{
  "num_hidden_layers": 16,
  "hidden_size": 384,
  "n_experts": 80,
  "experts_per_token": 8,
  "d_expert": 32,
  "d_shared_expert": 0,
  "hidden_act": "swiglu",
  "moe_layers": [0, 1, 2, 3, 4, 5, 6, 7, 8, 9, 10, 11, 12, 13, 14, 15],
  "router_score": "sigmoid",
  "normalize_top_k": true,
  "routed_scale": 1.0,
  "balance_loss": 0.00512,
  "balance_bias": false,
  "init_std_router": 0.00773,
  "lr_router": 0.00124,
  "num_attention_heads": 12,
  "num_key_value_heads": 12,
  "head_dim": 32,
  "vocab_size": 36141,
  "norm": "rmsnorm",
  "norm_place": "pre",
  "norm_eps": 1e-05,
  "positions": "rope",
  "rope_theta": 10000.0,
  "rope_fraction": 1.0,
  "qk_norm": false,
  "attn_scale": 0.177,
  "tie_word_embeddings": false,
  "parallel_block": false,
  "init": "normal",
  "init_std_qkv": 0.0286,
  "init_std_o": 0.0355,
  "init_std_up": 0.0409,
  "init_std_down": 0.0409,
  "optimizer": "muon_hyperball",
  "learning_rate": 0.00603,
  "beta1": 0.95,
  "weight_decay": 0.0,
  "lr_head": 0.00549,
  "max_grad_norm": 0.5,
  "warmup_steps": 200,
  "schedule": "wsd",
  "decay_fraction": 1.0,
  "decay_shape": "linear",
  "final_lr_fraction": 0.0,
  "batch_tokens": [32768, 65536],
  "max_seq_len": 1024,
  "doc_mask": true,
  "train_tokens": 431900000,
  "max_steps": 9510,
  "dataset": "wikipedia_en"
}
Below are experts of layer 9 (counted from 0) of a mixture-of-experts language model. Rows are named router (the router's row for the expert), gate (a neuron's input weights, with its number), up (a neuron's input weights, with its number), down (a neuron's output weights, with its number) and show model dimensions 256-383. Each number is 200 + 30 x the weight over its row's rms, rounded and kept within 0 to 999.
After each expert's rows: "gets" lists some tokens that make up at least twice as much of what it gets as of all text; "comes before" lists some tokens at least twice as common just after its tokens as in all text. This comes from a sample of Wikipedia text that the model never trained on. Tokens count by the router's weight.

# expert 41
router,232,184,183,225,245,250,189,164,197,215,239,109,182,217,210,212,150,205,152,180,179,212,227,173,176,204,206,177,178,187,207,133,232,155,237,174,172,173,177,226,192,189,208,190,203,160,201,229,129,254,165,237,210,153,223,142,171,226,233,193,236,188,199,180,148,178,237,150,214,245,173,203,205,164,130,191,174,219,229,207,215,195,197,193,215,236,173,195,209,201,207,215,192,172,246,146,214,263,233,211,170,210,183,172,168,191,210,207,199,170,196,159,228,183,234,180,201,182,164,138,233,217,218,223,196,212,151,175
gate0,149,245,193,220,276,195,236,204,250,210,170,186,148,224,252,207,174,199,218,221,255,220,199,176,227,190,194,174,181,202,232,178,219,204,202,196,193,211,230,237,306,203,169,201,127,199,222,225,158,200,216,236,217,243,178,165,205,199,229,185,242,219,166,174,190,205,222,174,214,198,196,195,243,196,216,234,271,191,244,162,207,144,165,235,171,159,185,163,193,200,178,195,154,148,205,173,160,183,212,216,188,194,199,224,138,209,220,192,172,214,196,234,200,148,158,167,183,207,262,223,148,183,167,147,226,223,158,165
up0,204,232,183,156,207,194,228,200,180,219,155,225,204,217,200,143,202,210,191,256,190,171,211,218,209,180,205,233,138,195,259,194,165,222,225,236,189,127,226,190,164,154,250,209,146,149,251,171,181,189,153,203,190,176,190,227,182,202,200,189,178,171,184,194,177,172,185,214,232,186,99,188,235,193,212,179,224,182,215,232,238,178,241,220,238,169,192,173,271,227,119,191,166,176,189,167,154,158,225,250,129,217,242,200,91,234,189,202,240,185,231,208,214,224,201,271,211,221,214,238,165,195,202,231,180,212,246,190
down0,204,252,199,243,167,220,197,241,235,219,208,183,223,181,221,216,179,209,201,216,177,228,170,250,193,235,224,184,186,223,214,194,202,200,175,208,167,219,222,202,155,203,209,224,203,166,220,213,239,178,141,187,150,192,183,208,185,237,211,182,201,160,254,219,171,147,211,218,209,193,174,182,194,185,237,191,184,266,190,195,182,212,247,179,231,181,230,194,197,263,197,186,221,236,234,247,267,167,241,221,184,193,183,215,201,171,227,191,159,211,232,256,194,180,273,208,211,221,192,231,250,237,195,207,230,186,203,180
gets: ",", ".", ".\n\n", " and", "==\n", " that"
comes before: " The", "==", " the", " he", " He", "The"

# expert 56
router,225,180,244,204,212,229,266,148,213,179,241,196,196,216,210,206,165,235,205,230,235,198,190,248,227,188,194,214,237,153,251,154,245,183,205,205,155,201,163,218,175,228,250,195,228,139,196,221,151,242,214,217,161,147,278,142,240,195,185,207,241,232,187,200,142,175,231,178,170,228,157,199,242,179,145,239,193,253,215,178,264,176,163,255,157,236,178,183,242,183,209,270,175,201,186,207,205,209,241,199,185,213,200,186,158,184,210,226,174,165,135,186,198,203,253,165,240,191,160,203,222,278,215,227,199,225,176,231
gate0,175,203,233,215,182,216,227,202,181,204,216,211,202,222,170,175,171,137,234,212,232,221,157,172,180,193,151,241,210,180,205,140,209,189,197,184,216,214,227,182,198,241,160,192,194,179,191,158,202,212,185,186,185,250,181,261,194,174,212,162,175,227,190,251,211,230,221,190,194,191,179,238,235,195,170,173,150,255,186,255,206,224,179,236,201,207,137,151,255,238,157,229,185,226,187,215,233,209,225,156,149,165,228,116,154,216,184,195,166,174,200,184,233,205,182,171,169,211,233,166,226,211,180,227,219,203,174,219
up0,248,221,239,203,215,221,185,155,192,204,235,191,184,260,218,208,244,167,240,237,264,239,189,259,194,187,153,186,206,195,197,269,176,208,224,207,190,219,175,235,214,211,231,184,217,186,171,197,195,201,221,266,159,165,187,222,197,208,191,184,198,201,200,225,261,178,216,153,229,149,222,175,221,174,216,158,204,234,206,189,210,238,170,247,249,211,222,217,196,210,273,214,210,215,218,178,178,208,202,203,220,199,284,158,200,195,262,238,255,191,202,254,262,182,258,213,216,151,230,147,253,234,217,220,183,282,193,220
down0,241,227,162,205,229,185,249,203,194,245,159,185,192,167,226,174,236,233,210,190,206,217,248,188,214,206,211,167,184,264,185,180,211,230,250,222,180,213,287,222,178,222,186,157,252,227,196,185,250,144,211,200,165,214,163,183,280,187,207,223,189,153,212,179,178,199,180,211,189,231,229,210,173,227,183,189,215,149,179,172,235,166,184,227,211,209,228,217,150,189,191,201,200,208,229,193,188,196,167,210,206,180,215,218,153,162,136,164,216,196,162,205,216,208,174,156,239,189,180,193,174,196,204,175,240,194,185,210
gets: " as", " that", " the", "|", " The", " by"
comes before: " of", " the", " to", " he", " a", " it"

# expert 44
router,169,191,221,180,223,167,197,228,192,228,207,170,200,223,223,217,181,213,181,198,228,185,242,238,171,212,176,202,151,175,259,256,235,231,212,196,192,211,177,229,205,228,197,224,223,226,153,271,218,233,150,162,245,188,216,187,218,231,256,182,208,206,243,161,205,163,257,167,243,275,212,196,214,199,215,211,136,208,207,178,194,186,208,206,256,266,216,174,267,183,207,311,227,243,242,185,207,182,189,179,256,168,216,137,220,218,204,241,163,176,212,175,224,211,289,156,189,168,188,260,209,197,201,161,182,199,183,162
gate0,206,155,155,153,180,253,266,268,244,221,190,200,196,224,161,180,195,187,187,172,199,227,234,167,178,168,199,174,265,213,202,80,187,195,215,205,213,187,166,251,197,188,208,168,239,170,206,225,196,208,161,213,204,176,197,195,239,140,172,220,168,202,176,209,223,271,208,228,205,159,187,174,216,156,222,161,200,197,193,197,218,188,253,178,189,164,189,178,220,181,254,181,203,201,219,185,200,210,217,216,194,189,224,275,160,207,217,174,216,184,240,208,248,222,177,211,206,204,210,165,247,217,169,229,184,266,193,185
up0,194,174,189,154,155,188,199,148,216,218,237,252,213,210,221,241,236,179,150,215,201,212,197,239,227,188,163,170,229,193,188,203,222,270,220,153,214,186,242,203,166,196,190,139,256,228,208,190,200,195,236,253,159,159,185,219,204,199,201,217,245,164,166,212,184,192,163,202,199,191,163,193,238,222,206,152,192,205,232,215,194,176,178,275,188,169,148,193,183,242,234,219,211,199,283,213,170,215,199,243,208,182,186,149,194,217,135,202,215,221,175,215,148,243,163,203,233,136,205,155,166,195,256,214,197,135,171,182
down0,225,233,229,163,181,192,177,181,199,179,183,208,200,145,175,169,243,184,185,130,218,275,166,187,224,232,215,173,196,211,209,216,217,172,200,209,190,219,198,246,280,240,221,259,201,218,132,223,269,195,214,240,154,195,206,232,191,194,166,210,223,158,218,198,230,163,273,230,193,185,155,206,208,194,246,197,187,221,185,237,222,203,161,242,210,154,191,197,239,213,172,253,226,173,200,236,175,202,182,150,184,204,169,168,213,184,283,207,165,200,160,242,234,211,265,221,235,172,186,221,161,210,228,177,187,232,135,171
gets: "1", "2", "9", "8", "3", "4"
comes before: "9", "0", "8", "7", "6", "5"

# expert 40
router,211,165,217,177,212,178,229,192,201,263,180,155,230,222,179,254,161,217,166,256,191,196,208,199,219,168,164,222,156,185,191,140,221,180,230,190,212,199,245,261,171,206,228,216,234,209,121,209,147,248,160,188,213,191,226,201,151,256,199,171,195,206,251,156,180,224,190,191,207,206,217,189,231,191,211,242,187,213,177,172,249,164,210,213,231,230,207,236,214,181,210,219,212,226,205,154,202,246,212,172,225,204,151,194,124,233,178,229,153,172,232,179,229,174,195,187,240,209,191,208,211,258,156,226,239,228,174,204
gate0,240,211,195,181,159,205,269,212,255,161,190,183,233,176,139,226,186,139,224,211,191,215,236,171,193,219,171,208,250,254,222,184,254,198,182,190,199,206,246,211,186,179,216,195,174,164,146,199,196,223,237,170,210,213,191,214,186,228,239,215,164,202,210,227,186,234,193,240,182,242,258,221,174,204,212,168,186,227,210,228,202,214,228,197,245,190,218,203,208,118,159,261,228,168,180,191,189,185,155,126,190,141,189,185,163,187,241,237,163,206,239,172,194,147,196,185,175,180,186,196,259,210,154,191,168,191,225,210
up0,208,208,194,256,208,224,222,183,190,257,169,164,184,131,218,192,183,168,187,229,224,170,174,187,176,200,169,136,152,162,215,254,176,186,186,196,209,248,228,190,201,118,140,180,211,187,147,250,228,204,240,201,207,219,215,167,182,198,199,210,172,182,242,185,212,156,269,205,199,237,259,185,255,204,164,238,203,251,183,182,224,202,227,183,228,207,232,251,223,181,190,181,182,229,186,237,194,161,224,176,247,212,227,193,260,181,197,252,205,177,195,202,187,169,129,180,181,239,164,198,273,185,188,263,219,212,173,220
down0,186,223,217,214,187,204,186,214,204,204,198,283,175,190,165,202,206,239,245,208,222,244,179,196,244,225,240,131,220,211,210,258,213,197,177,249,184,195,192,176,193,181,184,174,222,154,214,230,224,201,193,230,240,255,194,230,247,181,157,173,182,212,207,152,210,208,226,157,192,243,185,200,167,161,163,224,206,183,221,213,141,181,144,193,251,214,178,237,226,204,191,222,231,135,147,171,234,195,200,223,224,178,255,188,222,179,170,306,150,198,201,207,201,203,226,229,203,182,156,206,199,148,208,177,160,176,219,194
gets: "0", "1", "5", "4", "3", "6"
comes before: "0", " |", ".", "5", "4", "–"

# expert 0
router,187,193,150,177,205,242,290,172,213,217,218,210,249,255,174,211,191,177,194,183,169,229,206,217,224,201,161,154,224,197,183,171,218,183,191,181,188,201,232,209,175,224,187,252,192,185,110,174,226,238,208,219,215,166,226,215,196,202,161,198,208,242,199,215,233,201,158,212,182,248,178,182,219,186,182,221,178,179,161,210,198,146,181,174,207,183,207,203,263,192,233,237,202,214,221,208,147,205,159,223,198,269,177,168,181,251,208,189,194,169,174,170,227,172,276,127,214,220,221,177,204,246,219,230,237,216,166,188
gate0,219,219,169,166,195,254,220,138,188,165,208,217,260,147,165,203,197,145,227,175,196,163,185,267,272,259,142,212,251,208,172,153,212,191,211,218,225,191,196,200,160,207,206,219,178,253,202,204,178,216,227,196,209,230,239,192,223,220,261,180,236,167,172,189,171,168,203,198,167,214,164,216,176,214,205,215,158,205,161,173,198,214,190,227,222,249,179,173,166,195,207,200,136,216,175,196,169,189,201,176,180,163,202,193,212,220,215,171,164,184,214,214,220,205,201,182,204,211,170,163,226,177,174,222,147,193,179,198
up0,221,209,219,194,206,175,169,151,236,235,194,235,258,207,208,226,219,235,188,168,196,220,216,208,197,210,190,169,191,155,207,209,174,189,215,222,177,170,222,201,217,194,239,198,194,223,187,237,198,207,216,146,192,252,226,218,223,166,181,189,191,250,255,226,175,192,109,209,181,284,151,184,223,228,192,218,240,190,193,158,160,188,151,190,208,243,164,174,178,214,280,190,170,199,163,195,224,167,241,197,106,208,157,191,205,230,194,200,204,221,225,204,221,218,197,201,213,212,195,184,200,231,189,204,273,186,226,193
down0,142,179,227,129,178,200,182,204,183,220,163,188,145,205,162,164,224,185,173,210,216,159,245,192,212,253,191,214,180,222,162,210,209,215,221,144,165,153,235,205,238,248,222,204,194,164,142,240,220,193,188,171,213,169,224,182,175,182,184,173,203,194,205,172,221,207,159,210,239,191,194,214,174,164,196,171,163,232,144,206,136,221,147,211,192,211,192,236,169,227,225,227,281,243,178,207,134,216,208,162,200,221,199,209,217,178,187,171,201,235,226,200,209,161,205,229,192,123,188,263,253,182,208,179,198,138,260,212
gets: " |", " at", " in", "6", "8", ";"
comes before: " ", ",", ".", ".\n\n", ")", "–"

# expert 4
router,196,219,176,218,234,216,249,203,213,210,227,149,196,212,206,206,221,218,180,171,163,186,262,197,200,216,172,211,228,192,232,228,207,228,229,186,178,206,158,248,203,242,204,157,195,240,149,230,203,240,153,134,161,211,241,240,153,223,219,169,227,225,266,157,135,225,209,180,193,243,155,237,232,227,204,214,201,196,179,192,180,154,151,235,212,223,185,207,227,143,235,245,256,197,228,190,159,217,193,217,186,206,152,197,212,253,206,211,173,184,178,157,188,201,226,214,259,220,154,232,215,223,208,200,205,231,179,243
gate0,236,219,229,211,186,227,255,232,182,242,189,164,234,188,244,214,236,180,216,180,197,212,197,155,168,144,193,260,233,164,173,217,238,236,223,254,212,228,222,172,212,210,182,256,162,210,164,226,248,216,180,238,134,225,201,165,186,179,257,196,264,189,189,177,192,203,236,178,203,247,264,183,228,237,190,192,174,202,166,232,238,220,215,238,243,210,183,177,166,231,163,201,219,172,185,188,184,189,180,144,129,220,198,200,199,217,262,163,189,232,175,194,238,207,184,177,227,199,160,190,234,171,203,219,196,196,214,183
up0,223,185,189,153,163,211,209,189,190,228,170,134,159,146,210,200,254,230,216,191,188,259,212,188,189,189,162,208,253,194,231,159,194,198,178,217,180,227,206,211,142,242,151,214,244,208,213,222,238,169,215,142,197,186,200,237,143,196,193,160,240,200,246,189,181,239,195,159,192,228,229,165,266,243,208,218,195,216,231,222,184,224,226,242,188,231,214,178,149,249,192,220,194,218,195,230,192,149,161,164,211,303,195,259,208,142,202,204,218,177,199,216,255,156,191,228,190,173,194,205,232,206,250,182,238,260,198,214
down0,126,222,165,195,175,189,180,136,193,240,249,163,228,182,176,200,224,158,194,204,196,198,232,163,173,206,162,208,179,206,148,205,157,194,170,131,203,170,206,224,175,185,163,211,181,120,204,207,222,253,239,219,202,204,205,180,274,228,178,265,172,272,217,175,207,161,192,194,199,151,184,190,208,156,143,160,221,222,239,171,185,210,280,150,235,177,186,187,230,219,159,175,175,273,272,168,171,168,234,223,164,175,199,229,180,210,237,167,204,207,166,227,182,158,148,212,229,197,220,173,234,200,243,217,203,217,169,169
gets: " the", " that", " which", " The", " it", " first"
comes before: " of", " was", " is", " were", " are", " had"

# expert 36
router,187,191,158,191,221,215,211,220,208,184,208,151,225,222,180,209,193,194,130,189,231,226,234,187,224,166,225,223,168,164,181,191,223,212,217,156,218,232,217,265,152,210,175,202,250,257,122,222,219,270,208,239,163,159,218,145,166,223,201,200,266,227,178,205,122,191,176,177,213,191,161,230,177,162,204,234,231,203,212,217,232,198,203,233,212,227,257,205,208,231,212,201,211,205,222,162,162,254,139,235,213,275,177,150,174,208,200,180,181,179,153,187,232,183,236,148,203,150,206,181,211,191,236,238,154,196,156,195
gate0,238,196,149,205,132,155,181,168,210,195,198,206,179,208,228,213,164,199,172,180,176,203,166,157,190,221,197,188,149,198,128,184,250,167,203,176,212,224,219,197,191,181,138,293,260,235,213,181,169,198,225,201,206,182,206,167,267,164,229,170,235,233,209,209,173,254,185,168,181,203,235,173,203,203,179,185,172,174,227,194,187,245,167,183,182,171,160,187,196,219,235,135,235,198,193,199,164,163,225,157,192,188,198,190,247,223,174,206,186,197,215,222,198,212,168,196,222,196,232,158,199,212,195,249,219,183,213,227
up0,199,267,234,152,188,215,157,173,148,189,253,214,246,229,198,183,190,187,174,222,162,196,206,224,170,197,132,158,202,176,302,179,211,227,216,229,198,156,221,188,205,250,147,210,180,158,235,190,187,205,203,254,245,134,210,208,232,175,175,250,176,165,231,219,167,226,176,210,247,184,254,219,163,230,230,237,129,187,205,204,153,234,204,209,163,214,137,180,209,200,173,194,209,197,201,192,208,147,193,265,188,208,225,212,214,235,175,230,160,247,239,181,234,209,211,227,180,199,172,161,215,177,208,218,188,204,210,189
down0,236,168,186,234,224,215,193,180,183,143,215,227,167,282,153,229,219,219,165,181,157,199,209,239,201,163,153,152,228,209,195,206,277,196,177,190,228,244,180,186,149,145,191,167,140,202,207,192,180,159,211,244,215,229,190,177,237,176,211,128,179,199,203,200,206,164,202,213,197,228,177,150,184,187,241,207,213,154,208,199,191,181,193,172,251,196,165,212,196,130,197,199,170,198,191,235,183,203,219,195,164,233,190,240,262,199,224,179,184,271,167,196,189,223,213,252,191,219,184,172,162,155,208,130,176,190,149,205
gets: "6", "5", "0", "4", "8", "3"
comes before: " |", ",", "–", ")", ".", ")\n"

# expert 53
router,212,220,182,218,159,223,218,208,202,151,180,196,206,227,155,211,112,225,162,185,217,201,180,188,235,175,175,154,241,170,236,223,243,159,177,197,176,166,186,237,239,257,206,171,199,216,170,189,178,253,200,209,193,220,260,140,190,218,185,219,191,223,188,145,150,214,244,201,229,221,202,224,238,179,173,256,179,153,232,233,251,221,245,205,177,202,225,190,229,146,188,225,155,256,246,210,195,196,205,187,217,198,173,136,173,240,208,198,159,206,197,166,157,273,236,217,241,178,206,194,231,191,152,206,188,170,147,206
gate0,247,213,187,209,240,158,180,192,188,197,240,214,196,209,226,195,194,237,218,200,192,246,228,177,223,176,215,168,215,217,231,228,194,142,209,175,233,209,140,191,255,200,165,152,187,241,179,202,167,213,181,216,187,245,170,234,206,192,233,183,185,198,226,174,239,161,232,220,187,238,211,173,208,216,156,216,186,178,193,215,243,190,189,252,205,170,201,215,227,190,225,210,219,201,197,210,189,238,164,99,215,167,225,158,198,207,177,247,158,242,196,161,224,250,219,151,226,170,242,191,197,179,177,188,175,215,222,255
up0,199,232,273,229,218,219,154,219,179,193,196,193,173,235,206,181,166,228,214,153,202,175,230,300,175,242,198,206,189,185,140,259,215,223,213,189,200,204,142,225,192,194,188,208,212,179,171,231,198,208,186,195,199,200,150,184,192,181,210,137,168,188,172,204,157,184,200,163,169,239,184,169,205,185,170,166,218,180,214,101,190,206,229,182,162,249,235,192,153,198,181,219,224,198,177,221,188,210,241,219,200,230,183,186,237,225,206,194,220,215,178,173,182,208,218,236,218,187,195,217,210,199,175,224,200,243,190,241
down0,224,164,197,158,216,199,240,162,244,184,179,233,182,192,172,232,238,255,184,189,198,225,162,198,203,209,239,206,241,204,174,165,203,167,213,216,161,199,241,192,223,210,139,144,239,137,144,168,191,231,236,198,179,206,199,200,175,217,209,163,208,184,152,149,193,155,187,235,238,160,144,161,235,213,236,195,171,207,206,157,192,221,218,206,233,170,193,189,205,181,201,184,193,172,152,157,165,219,170,192,198,171,126,148,182,166,231,183,234,296,172,173,162,193,211,190,223,183,219,246,219,239,173,195,190,191,144,187
gets: " |\n", "\n", " |", ")\n", ".\n\n", "\n\n"
comes before: "|", "-", "==", "The", "===", "In"

# expert 1
router,131,174,153,143,196,188,246,199,204,181,206,210,210,194,168,233,178,199,219,200,177,158,162,192,222,173,145,210,184,190,193,231,262,181,161,165,160,201,189,231,180,178,241,168,208,214,189,146,215,229,229,172,148,165,227,174,177,230,195,195,220,200,234,206,201,192,171,211,241,192,191,177,232,196,172,207,226,154,223,202,237,146,175,202,197,165,212,199,203,164,174,259,212,234,203,242,200,214,196,191,213,224,204,168,164,244,190,166,151,183,164,186,136,195,237,269,219,166,207,215,183,213,200,176,177,204,163,170
gate0,171,198,120,252,190,138,169,203,213,225,223,220,242,209,255,219,162,149,173,213,246,189,201,236,162,211,217,225,227,185,188,258,209,229,226,167,183,225,147,172,193,215,284,219,172,209,199,183,181,207,212,173,205,262,234,166,214,188,196,215,209,223,170,163,220,258,190,209,202,216,171,155,186,225,220,163,211,205,204,184,212,185,198,169,181,202,177,195,180,143,241,249,212,193,214,193,194,184,227,193,166,227,215,274,182,202,210,227,202,191,197,171,145,222,204,225,241,207,193,153,250,195,137,266,210,198,199,195
up0,203,205,213,197,229,233,174,247,252,223,174,213,183,215,207,261,183,221,213,191,198,215,225,166,161,168,194,242,148,192,209,195,174,144,169,211,192,252,190,232,194,156,221,181,195,246,154,196,211,171,181,247,173,230,231,219,266,156,185,202,196,226,193,221,217,233,218,168,191,188,154,201,220,218,206,237,203,177,211,228,231,220,186,225,212,216,227,204,218,204,243,223,184,248,206,205,195,190,216,168,210,214,167,194,202,223,225,229,185,166,185,187,217,224,202,229,194,193,241,195,223,211,184,202,214,182,223,181
down0,191,182,182,204,197,142,197,191,226,196,212,204,222,185,235,238,216,203,216,185,168,176,255,229,196,204,158,173,165,204,216,228,138,206,190,229,170,207,170,209,130,176,191,145,218,177,178,189,197,265,211,214,219,203,231,239,196,249,205,216,220,202,233,222,221,179,170,206,258,209,277,236,183,271,215,170,142,229,190,231,191,213,183,222,241,154,195,168,200,178,216,225,194,229,230,106,181,233,165,207,180,212,192,186,213,269,204,208,147,219,204,174,182,172,175,173,184,159,216,203,210,122,252,141,216,234,207,181
gets: "\n", " |\n", " |", ")\n", " for", ".\n"
comes before: "-", "|", "==", "===", "=", "',"

# expert 54
router,199,197,227,210,207,218,241,175,175,199,220,227,240,206,209,239,191,195,177,136,167,180,211,205,168,169,187,210,208,239,189,177,169,236,232,189,200,206,211,225,169,187,265,245,214,177,161,243,190,236,224,203,184,166,207,197,172,205,192,202,225,178,265,195,189,214,230,152,237,275,204,213,194,209,213,226,178,195,192,145,203,164,202,165,201,206,213,210,236,207,200,234,196,212,247,207,169,213,161,200,246,233,167,226,204,240,183,171,204,162,191,186,173,246,224,192,203,134,171,223,205,170,191,162,182,169,187,186
gate0,209,198,181,263,171,246,184,202,212,206,256,188,233,224,202,197,159,217,205,168,203,164,210,192,170,169,181,156,234,163,103,199,125,191,214,176,237,246,275,158,203,206,184,187,213,195,196,145,206,209,218,188,237,180,161,251,247,190,254,242,209,213,161,202,182,226,218,162,177,158,245,174,163,173,203,185,192,210,177,190,192,197,176,212,281,221,222,232,226,140,224,228,184,216,215,149,204,219,174,177,213,156,193,163,194,180,217,202,205,203,209,184,196,202,154,262,212,164,176,183,233,235,193,125,197,268,191,183
up0,199,206,122,194,218,201,173,208,211,196,216,195,227,240,237,190,173,163,187,93,179,191,214,179,181,158,204,219,230,134,151,198,199,208,198,205,210,212,229,164,159,178,209,179,224,284,135,184,196,218,157,160,213,199,194,232,179,200,191,224,177,192,220,231,235,231,175,235,205,218,210,176,185,205,190,220,196,205,173,135,199,153,204,235,226,184,210,215,136,202,227,212,175,215,191,181,241,172,228,208,232,197,211,212,231,239,144,163,136,206,205,225,157,187,177,232,174,232,190,227,202,172,217,204,257,231,222,238
down0,215,202,166,166,239,221,155,206,186,140,218,173,229,166,197,191,214,238,166,195,165,200,229,190,203,198,170,190,218,179,179,213,216,232,197,241,251,191,180,166,158,204,188,185,176,194,210,226,257,254,232,243,162,192,176,210,181,210,186,183,130,188,188,249,254,201,228,228,192,199,234,177,218,192,213,211,194,213,215,156,224,213,259,222,184,140,201,230,175,210,181,167,175,180,227,237,236,177,215,223,212,229,124,233,225,193,151,157,215,209,136,181,181,215,153,177,151,194,176,240,157,189,231,220,174,194,218,202
gets: " a", " as", "\n", " was", " an", " member"
comes before: " of", "-", " in", "\n", " a", " for"

# expert 34
router,150,177,173,178,237,216,255,188,183,203,247,209,256,201,168,222,217,193,156,183,186,233,242,188,223,167,181,208,192,261,205,176,209,214,175,129,149,209,183,274,167,239,217,246,236,204,144,193,216,232,224,197,218,142,166,176,171,244,185,232,212,177,205,169,128,199,232,225,211,245,124,179,235,219,204,210,191,172,236,235,175,186,176,181,220,185,214,192,237,225,127,230,200,181,240,194,232,188,203,243,198,196,204,199,211,222,192,182,147,197,148,169,181,228,207,155,240,227,200,195,200,176,196,165,187,183,150,164
gate0,212,226,225,200,183,194,167,188,158,210,248,210,223,199,167,177,193,186,198,145,190,189,223,171,182,251,159,204,187,191,184,176,188,177,128,170,179,200,196,185,190,152,185,165,203,213,216,265,165,214,184,204,189,139,131,208,209,176,226,173,209,162,200,188,183,186,230,204,177,213,156,172,167,171,191,212,217,213,155,226,215,185,191,197,204,191,192,204,236,197,169,186,172,231,220,173,240,251,220,187,241,164,212,210,208,180,253,205,240,185,199,196,191,205,189,202,210,194,153,192,238,206,206,152,209,276,202,196
up0,217,170,226,252,136,181,188,222,218,202,304,209,178,242,168,194,207,187,200,190,177,212,224,195,179,218,179,168,205,181,197,171,187,190,172,178,202,155,219,186,210,203,210,135,202,196,191,196,184,191,219,117,182,174,234,181,155,189,146,226,183,137,178,177,201,228,159,237,202,218,211,166,195,210,203,133,222,176,194,196,181,167,182,238,237,179,153,236,260,198,167,184,164,193,180,183,220,209,205,240,221,178,216,193,245,219,210,197,200,195,201,197,261,210,202,204,188,150,205,257,137,208,258,213,226,199,171,172
down0,190,236,248,164,216,220,189,194,167,182,179,159,197,202,154,170,206,163,133,186,143,214,178,159,196,220,183,208,226,152,184,228,240,198,200,206,208,193,196,170,161,162,211,204,163,194,185,180,226,190,212,222,145,158,201,194,169,194,163,224,217,128,162,200,194,219,168,172,181,194,159,181,212,238,243,193,172,177,169,226,200,198,224,154,216,197,250,180,195,233,197,185,202,190,188,197,187,157,217,164,181,194,210,162,264,173,198,190,212,182,228,267,191,206,183,170,216,157,171,165,176,219,217,201,147,189,257,149
gets: " to", "%", "5", " and", "4", "3"
comes before: " |", " |\n", ";", ")\n", " of", " be"

# expert 66
router,225,225,249,249,199,201,199,186,226,234,232,172,174,245,194,181,133,211,147,181,224,228,179,213,221,233,199,186,172,225,208,171,253,174,264,139,190,190,174,231,254,220,231,163,245,152,185,228,228,249,199,160,209,192,240,225,216,201,180,153,252,188,224,212,176,215,256,148,265,200,184,189,202,202,205,271,212,231,185,190,254,188,225,243,197,243,225,238,225,165,187,231,190,221,191,129,181,223,198,160,196,188,207,200,173,197,183,198,179,224,124,183,234,218,230,174,238,173,173,230,193,221,166,189,261,232,185,208
gate0,222,170,220,224,232,187,203,202,243,175,191,168,226,192,199,169,174,244,168,179,165,148,200,205,227,236,207,205,239,198,163,188,253,122,208,186,177,181,174,208,181,158,272,212,186,228,153,178,214,236,206,174,188,214,178,189,190,217,168,194,136,171,191,191,244,176,157,163,214,171,253,224,231,225,171,184,184,207,182,253,197,215,155,186,195,241,217,221,211,161,172,215,239,201,242,164,161,244,175,221,198,163,255,201,218,178,182,174,169,203,193,168,182,160,178,188,210,242,224,166,259,220,219,203,231,221,253,184
up0,212,192,203,196,210,222,213,233,176,180,207,192,195,257,204,197,196,245,233,242,168,252,134,169,192,218,207,207,197,197,178,197,245,205,196,177,264,176,264,207,158,230,201,188,136,269,221,225,162,207,202,254,215,173,191,220,181,191,201,188,268,201,204,195,208,192,201,103,184,220,207,203,177,201,155,209,171,233,188,210,201,192,231,242,159,214,140,212,219,159,213,181,182,197,171,220,187,197,197,183,190,242,176,210,234,233,240,157,174,216,174,178,231,245,174,211,159,171,201,200,212,155,188,174,130,179,211,237
down0,238,155,182,202,186,204,214,237,164,235,208,210,177,214,175,158,172,214,188,181,207,159,189,208,255,232,183,229,214,189,172,200,211,184,154,206,143,203,211,212,125,238,137,194,236,165,166,197,219,181,221,189,159,173,186,203,192,196,176,161,281,182,200,204,160,167,205,263,224,212,203,201,225,186,146,169,160,210,201,196,255,197,153,237,168,249,281,170,246,168,188,228,193,203,168,177,150,175,192,211,207,200,221,211,172,246,204,188,194,202,187,198,228,189,213,222,158,231,228,159,149,193,185,240,234,240,155,175
gets: " ", " (", ".", "==", "===", "–"
comes before: "1", "2", "3", " The", "4", "5"